Below are experts of layer 7 (counted from 0) of a mixture-of-experts language model. Rows are named router (the router's row for the expert) and show model dimensions 0-127. Each number is 128 + 24 x the weight over its row's rms, rounded and kept within 0 to 255. Numbers have three digits each.
After each expert's rows: "mostly gets" lists some tokens that are sent to it at least half of the time. This comes from a sample of Wikipedia text that the model never trained on.

# expert 54
router:127162152075116090164174087183214127105126240112111070100108096116135117164099147150127139102133100125146119138118120141116097114142149137136095148141124144137120156120105149112122134095136117107142129163116147125094130134137122135119105113147125165124091128134150083135132118160153122113145137140126142137124113115130150147144128120138129136143127127125147116151114135152128124175118
mostly gets: " its", " their", "'s", " his", "ological", "ical"

# expert 32
router:123147147042167122149148111166137116113135133122111113110137080128146161136159171131134166090109060111151098121154106125121023123123163170159114143138114126097111135165149124098151140124143123137117098123114161112140144128109104099156156137124140119135125139127115118158161146193145117100138139112119100152143111130138124124129118131143120100134152134133127134147145125128115112162126
mostly gets: " c", " C", " St", " St.", " st", " Sh"

# expert 67
router:130109130113132110149141107122171084063082164098113102168154116118154137135169156169088104111132121135143125108112127139138081104135135080126154142114149140135167133105148139113139139141121121159107169155095124135132116119129138177145102137139100116125081106092168128120102137167167121157131137098159128118103154138177142190145103125103106108138087130122158111134099134107115134137136
mostly gets: " gold", " Bronze", " per", " silver", "order:", " dark"

# expert 25
router:107094099175117140058064129106102153134135028114138152142159147091023105089102113135150146177133161136128146119131135125135192125123114123125128108145132117100115124131126120107100121133143132112119127120126131127141105132116124125114147123084131106133154141118128143103121147059130132132125121119123136113127137127129091102131124153149156127133143135120119122118140147106128122121123
mostly gets: " Pts", " States", " expl", "col", " Congress", " 9;"

# expert 42
router:129165086145106121104131089126186140151082182118129150152158084076132055123090128160152177134125095136131111112130153157097151136129125085140130126134108110135069105145135117113119147115100146122113103079162165115160128116116130129137111107119141099120123144135141122150115135099153135147121153147133107102102128085135113110095113127083150172124113134104131093140133130130131131162109
mostly gets: "|---|---|---|---|---|---|", "|---|---|---|---|", "|---|---|---|---|---|---|---|", "|---|---|---|---|---|---|---|---|", "|---|---|---|---|---|", " –;"

# expert 66
router:115166087075163117146131106148154153091114103090114056145142128103123109124154115151129131106079165125167122141101130117157084084114151090104105140151129124122176123093103112188144128159129137141160127094111142095137081127152166125149133106123098161118131142121142149131141134164125070145154141113144140124119103119144102136148131134095108150122137136134123172090127141140118124135125
mostly gets: "t", " att", "att", " cont", " ret", " us"

# expert 46
router:102129105116134140140096130155112163142127183116122166159108153138130129146097105095152170121148092084089133121120119104178125177162148096145142150120113104124154118113177121157086116122134094116129104122146160121138130118120148145133171139130124103114149139152150101132125128220126150113149125149098158146111123104165152134099122093102142114147136154122099108120116142099128143187116
mostly gets: "es.", "ing.", "y.", "s.", " J.", "\"."

# expert 80
router:111089117145159129132097118089111159138067122116120139107169151080095133115112122140131107080127127155133143067127098110138142146126100111099125141136142088130124088108142152098197110116136132107125129155124152115101111159146140134144122138149089113139129142167161113126159091122147158134105129136131136151162122126123163081141112150125132123070142115116090105150108097149152138164075
mostly gets: "–6,", " Chevrolet", " JPL", " Ret;", " Stadium;", " ·"

# expert 77
router:148144138075132108204175096148152131130079230121125147140125109138204157138152146146140120105127097111133112112121117129113083118128129146119108111130117137139120160144071153172188143111109132107110155118104168123113138135117117137152135146155110100129100133131137115157158101130124146121110134134141112148143128111141152154098123095146141112128127147135144157116119109136144122140111
mostly gets: " after", " for", " For", " with", " on", " having"

# expert 20
router:140144111072145108156183093149153100103127172118165112121119092095142137121136188109126178116104108151133091125154148109137102092132185091145135126129138132128102111117138125123137132074103133174145098139165134160125130133112096132150121116137113152135102138120151108134145125150154167143179137102133140129099114129121167166121139113148141114166143144124146157138125076151173120142103
mostly gets: " manufact", " clos", " prot", " celebr", " discuss", " complex"

# expert 1
router:156136096080140120157183085141117163127141141137089023120141084128155124106105170146172152076090143095158124110153149126127076121119130131151151138126109115112161140119157139126133147097119105129138099148157094095122120123096122145142114137159139128165133142104107106135152126152136111095116091113126131133129126141130101104152136139129116105133106156131128140184114144124132153126115
mostly gets: "der", " Ray", "ah", "ery", "ry", "shire"

# expert 38
router:110152092132137144150132099131127146128120147095094150174162149091199118103081136143112137089146166107116122129137149119125101157170104140118133147113152081098112122130143090089161167150134129135154123178131095120127168123105103162155132166126097097105179130133149119130085134177136145107103154106128118141113111110089109146162101117154123117135150131119142104150145124133141109105152
mostly gets: " ", " MF", "ski", " N/A", "ova", " —N/a"

# expert 4
router:155108085110130121138175106115179100075119171122136073159144120117187083105150157126115136112136113104138152115085095126149117114138115094096154122114124122158158162100112127128143150145150118154118121146114123135122113128093151134133133147130112131087081093105123140121104134157126090150161136098135129134108122138157137199122160105087111157143119093150138128133139114098162158149134
mostly gets: "idae", " Genus:", " Phylum:", " Kingdom:", " Species:", " Order:"

# expert 76
router:149173112114123105173146073130153119145110193106113076125101114113188126148152168156110098073140123127138128131140107109096122153106150122139081119101139097100120122148128130153106143086120101142134126115112129133120150108152127133149121169140126174122139148127127144152127107170128116075128142128130152162123109109126196115122164094147128113126108152156123140147142154147174105131109
mostly gets: " season,", " year,", " However,", " century,", " time,", " 2024,"

# expert 88
router:105135096106081125134093150152139170131157122132160126142113121065076147137142094110131148146149133101137152075110137111127153142120115147111134136126129093119127135130151111111107086165127159128105140125119106153139108166102146148095125117077128100106157147126119134118094168084111131131154106121135104104114116166129088072111137160162157087151099100099101101096136151108135095115104
mostly gets: "°N", "ST)", " Actor", " Creek", " candidates", " km^{2}"

# expert 103
router:137162159082118101149149106168166124115113146117131078142140132153177168128144174128131149096121132095157104117146124166111012134123156118125126121118155112134111139159104115147171145116131110130125098176129144107106114109110112127157141134127116107121123151129132141159121132222133134122119143122127111139115132118135168123138117095113118119140136145141131118157116146140111152155139
mostly gets: " F", " f", " D", " W", " M", " Mar"

# expert 91
router:070110082157112089125140122111152168142125135109113087130164118122124138125145130135151187108147131113131143089123158128091110094121102157114133136126140140100165152134140106103100112097110127122092137148155127083117094138120110166169093136137133095109155144105096148136114095121145161095125172118133156087156132114076110131174154180111113148149156163137105135160139132121138134152111
mostly gets: "\"", "]", ")", "'", "i)", "”"

# expert 84
router:143156113097114096154197096152127136136130140116109044098127139143168129161112173123109153094110083153150130089132120128127049167085126151135125138147088078117127094123111147125181116113109114118126135126116123122101129137142128143139130160144139141130145147116171104128185111177134145118141142128097098126135100108130117119154119126127128135122135139111129126154129125136138176138118
mostly gets: " up", " And", "ald", "ret", " Jeff", "act"

# expert 64
router:106115115153103102150090092111119135093158149099143139131117093082196102126162105150144122136105107120154138120112113151145145106084100129089140129132115114144180099135133114142173128096168106137174132194162175106122147111127124152153130128146120183148172141180119128138137127126150159127126141152119154107126134094122162123137124128119163111155116108142143087136138130132110148096114
mostly gets: " Mr.", " renamed", " entitled", " \"T", "|", " titled"

# expert 126
router:116147140101145056153141081150166132112144206124166036146106117115193144142124159124150160115089139131131114122137115123155069126126165129146135135122123176141129154117121092155170108105108112131143130117132141124160159133171136107173117117129129149144080109155118122143132121152127109140145103135124121148110113132126137152142136100136113123134120116130151142135149115142127125155152
mostly gets: " town", " album", " book", " project", " group", " show"

# expert 57
router:098150106081119057146143112141171153144135142105122039135098133152147139117106150172129125111180118116145130143115122140144027089140139149140095133159122104111156135113146133130132129149132121112124131127132134150105122122162101171130093146146126135130106119128143134138154088150150148151134127158119133127123145100149120113135111154103112122108104115132174107089169140151139113143137
mostly gets: "og", "An", "ful", " digital", " \"G", " your"

# expert 125
router:097102152147100112135117112115132118141116141126151139167190150142163107121124143146077177117127135133087164125167113121128129117168123138115130167150134132115170122164134162147149112151110153149143127164134130049116100118112124159123124136145123134141102123127113107114156163155096110121131106091127117080135148105091110074141121150105168107147085124158134146150148154115165155095107
mostly gets: " Racing", " Slov", " et", " Los", " South", " Hard"

# expert 96
router:099130109090111067160147110170158145112119127101112085118112156112187134112065126124155171109145122101160092129094142172135074124123130135169117130121094089167129131106104109113119131127109124089119127120146118114130110131146093138105120130125130160125105124143152142130160112122110115094096103110058114136151096140127158125084146107138173123135096117130136139100119101139134135158142
mostly gets: "ate", " use", "ure", "are", "ance", "ent"

# expert 127
router:143177114155136095167151115118118168086151142155132105149179107073164160154108145137162142160139104137124142133106153102160089154167133145146151188120135100157107134122135148150114087130146123115080118152136115142154142117100105123115139168105116117154122133174139136134153162130145108170121118163105142122183131158124151125138086090132103147139115129103124099115147106113105132106119
mostly gets: " said", " very", "-19", " stated", " able", "..."

# expert 98
router:127151137122099055163158102146146127107117233123134081124125138132195138132151139152157105121116124103128142145139129123104088130117154114130098134152091084146148106109142158153118102129107104114147164129118123099129135130116102132087093129149136126125123130166121161143174088172118148108117109122102155126133153109134140156103125107133146145132120119184161132125142120119153135142124
mostly gets: " making", " gave", " wrote", " using", " called", " worked"

# expert 113
router:086149126115142110149136122212159131092117149139154062130117085116183161148107121170129136091132128117119120133133104161113081163143147152120127153111137157160135144168105093111136180121144110106115151107125140127154137121139130122152137095111107144130109115119134155132131088125120098096134129120086106127137121138142155094158096108156122148115096133146174109082128122159113127163146
mostly gets: " social", " community", " health", " Society", " Education", " industry"

# expert 122
router:096103112134144086148146103109129150138122209137133110138162111114192120110163165172153122075094105163115139126124111084108145140162143155104107164140118129144136164141117100109121144133153143109105122105143117132155135079142094142133145079116174138115154094166156127130126109136161147134094087108119132109130119127108099137146146104104113154135130108131136111123120121160102168136100
mostly gets: "]}", " Press,", "p.", " Islands", ">", " Episode"

# expert 50
router:093076102171099131072067165119095164144130061134141151141160147073043082104108103136137148173146148154142141140120130134126176124129102121122141117139149108115122140113129137093099136127146138116107146130129128124155110138103128125095158110097124106115130137135136147105119148057125125127116122108109144106114110117121097074140109143155149133138148123126117124118122127111128134132124
mostly gets: " MF", " Foundation", " Corporation", " Institute", " Nations", " His"

# expert 111
router:131109104134145120154161068107151147166083192115123151157130128130131086147124161128137135086137112122168123107137128105173164147156152106137135146131112108152144173114085098076114125143092118112108079101166162149138158139117138104128165100122133118136103145146111128159142104117129149145146137126127160162123120135125121095109079145072117136108143151128113161097127164137144139149124
mostly gets: "|---|---|---|---|", "|---|---|---|", " able", "lev", "|---|---|", "|---|---|---|---|---|"

# expert 110
router:136130104133151127113144127134170124075108147090136083172174098094139090087140170122111146102143123107120165131086098122149094146153111097104111104125151150179162167116081118132137108144148133157117138106121106167151114130121136171132132104121114121117132103089129135113091096122091096159151139100126127098109120125155122153086133093131144156108148077160128141124142111118154138147142
mostly gets: "idae", " Kingdom:", " Binomial", " Clade:", "order:", "acter"

# expert 121
router:112103120161140134125124104150145145170086141130108172141128133096135124107097156137113110095132168140140161114101103134152168131165168112132168129124103129152149157109125109052162132165127112078149132135140127141115100151131133128076109080127128152138122136088105133131162115173112127145169097135119161158125114135098139124125103164090121113118128161149076144095132154114170135121127
mostly gets: " story", " Votes", " evidence", " watch", "н", " same"

# expert 101
router:113166166103129102140152114172146121099116145140123056092147115146197116178133145144120152072148093127125130132126101093152010147124148159127150145097095116108149137158144109143152137118130085140123140134120116122125117126139149132110134146130145134123123120120121114139152092157113126111089151139100138113138145115128134123132107071141108142138102105136115126105126131109114129138117
mostly gets: " White", " James", " Jack", " Max", " Charles", " Blue"

# expert 94
router:153148125092156124121142111162193119087109131075178102143134108120155099116157168155130131101096101098148156103111108161155060102150129098128132120112164137147110161128102108141165124123153104151116089139125163145126106126120129105160136124118121150128099112094146142150126137188122099139154156098140130140104122129120124158142133125098099113120138107139154126120134130129163166176167
mostly gets: " Sch", " G", " wh", " Wh", " B", " ch"

# expert 36
router:107098102171107132084074178117092159130138008122148153144158154088021087098115111140138138173141152139129142124131131128133185135132109122119132117134128122107111114117130124111099118128135131111114135118134120133150113133113124129113160124091135111130139142119135153105124134056129137125118126120127139113132127122120102103128117144139150125132143126114117124119136139102126119119134
mostly gets: " he", " He", " she", " it", " Congress", "He"

# expert 27
router:122145170135179132168147110115151156106106150111135136064138087133153106181161092165149138140079130118140121090159135095105089146120155130145112109155096142139109132156183119118149116140117149192124117087104177130105125132108127159099156169147094124146109124144177120139151153158147157129139129130115137152132109146157148138136126134151145098133140140137143152142125100158129143154124
mostly gets: " pl", " vac", " vers", "pl", " port", " sq"

# expert 114
router:118177126104134098173148102156179158127130205111118111120113124111198116139148131137143131062159121108132136128085091127168086149171139138141122160120139101127099122135103126177116156110125085087119143114145141133098136126143121082127109144106141137167147126162116158147118123149117119120093140146113120115109108120135147142133144103129131132145111164077158124095153126135143114120138
mostly gets: " if", " although", " Although", " whether", " \"c", " \"d"

# expert 90
router:149145120067126101156162098139182129093138133087121052126133130150177140142118149151133117076110109125148112118116110143127014138120151118131134115114140126111122129140121104144167129142130125153147136140144142144137103123159124119133143151126113118162093133120133132154109136217152128140123170114151114124125111122132121148130120140094099113139119137146147139128100115143133143155155
mostly gets: "p", "ipp", "erg", "ap", "osp", " kn"

# expert 10
router:107156113101143104157164056165165143115109198110145067134110121120186122121122175180148141098101142111093097107136138102137064131147130118127125134133112151138120140128147075130151137114129121144132126116133110129140128129120127121146107122140074125148103116145109118139133115155162115117159117108125126164127134129120167101135139112153084098130150134113139150132132122180155125180122
mostly gets: " County", " town", " city", " station", " Army", " village"

# expert 39
router:099090102160123136103075160104103160129130025135142133145159144087022100087101110152148148190137151136139147125132147135133174133124092131114142118138119128100123118128137113107086118134129141114111145128134133126146116132129126137108164123088133112129157134127135141105115142050132146132111122126128148132125134131124097099128126158139154130136149132127122140111132137104138127120130
mostly gets: " too", " expl", "]", "bl", "fl", "itation"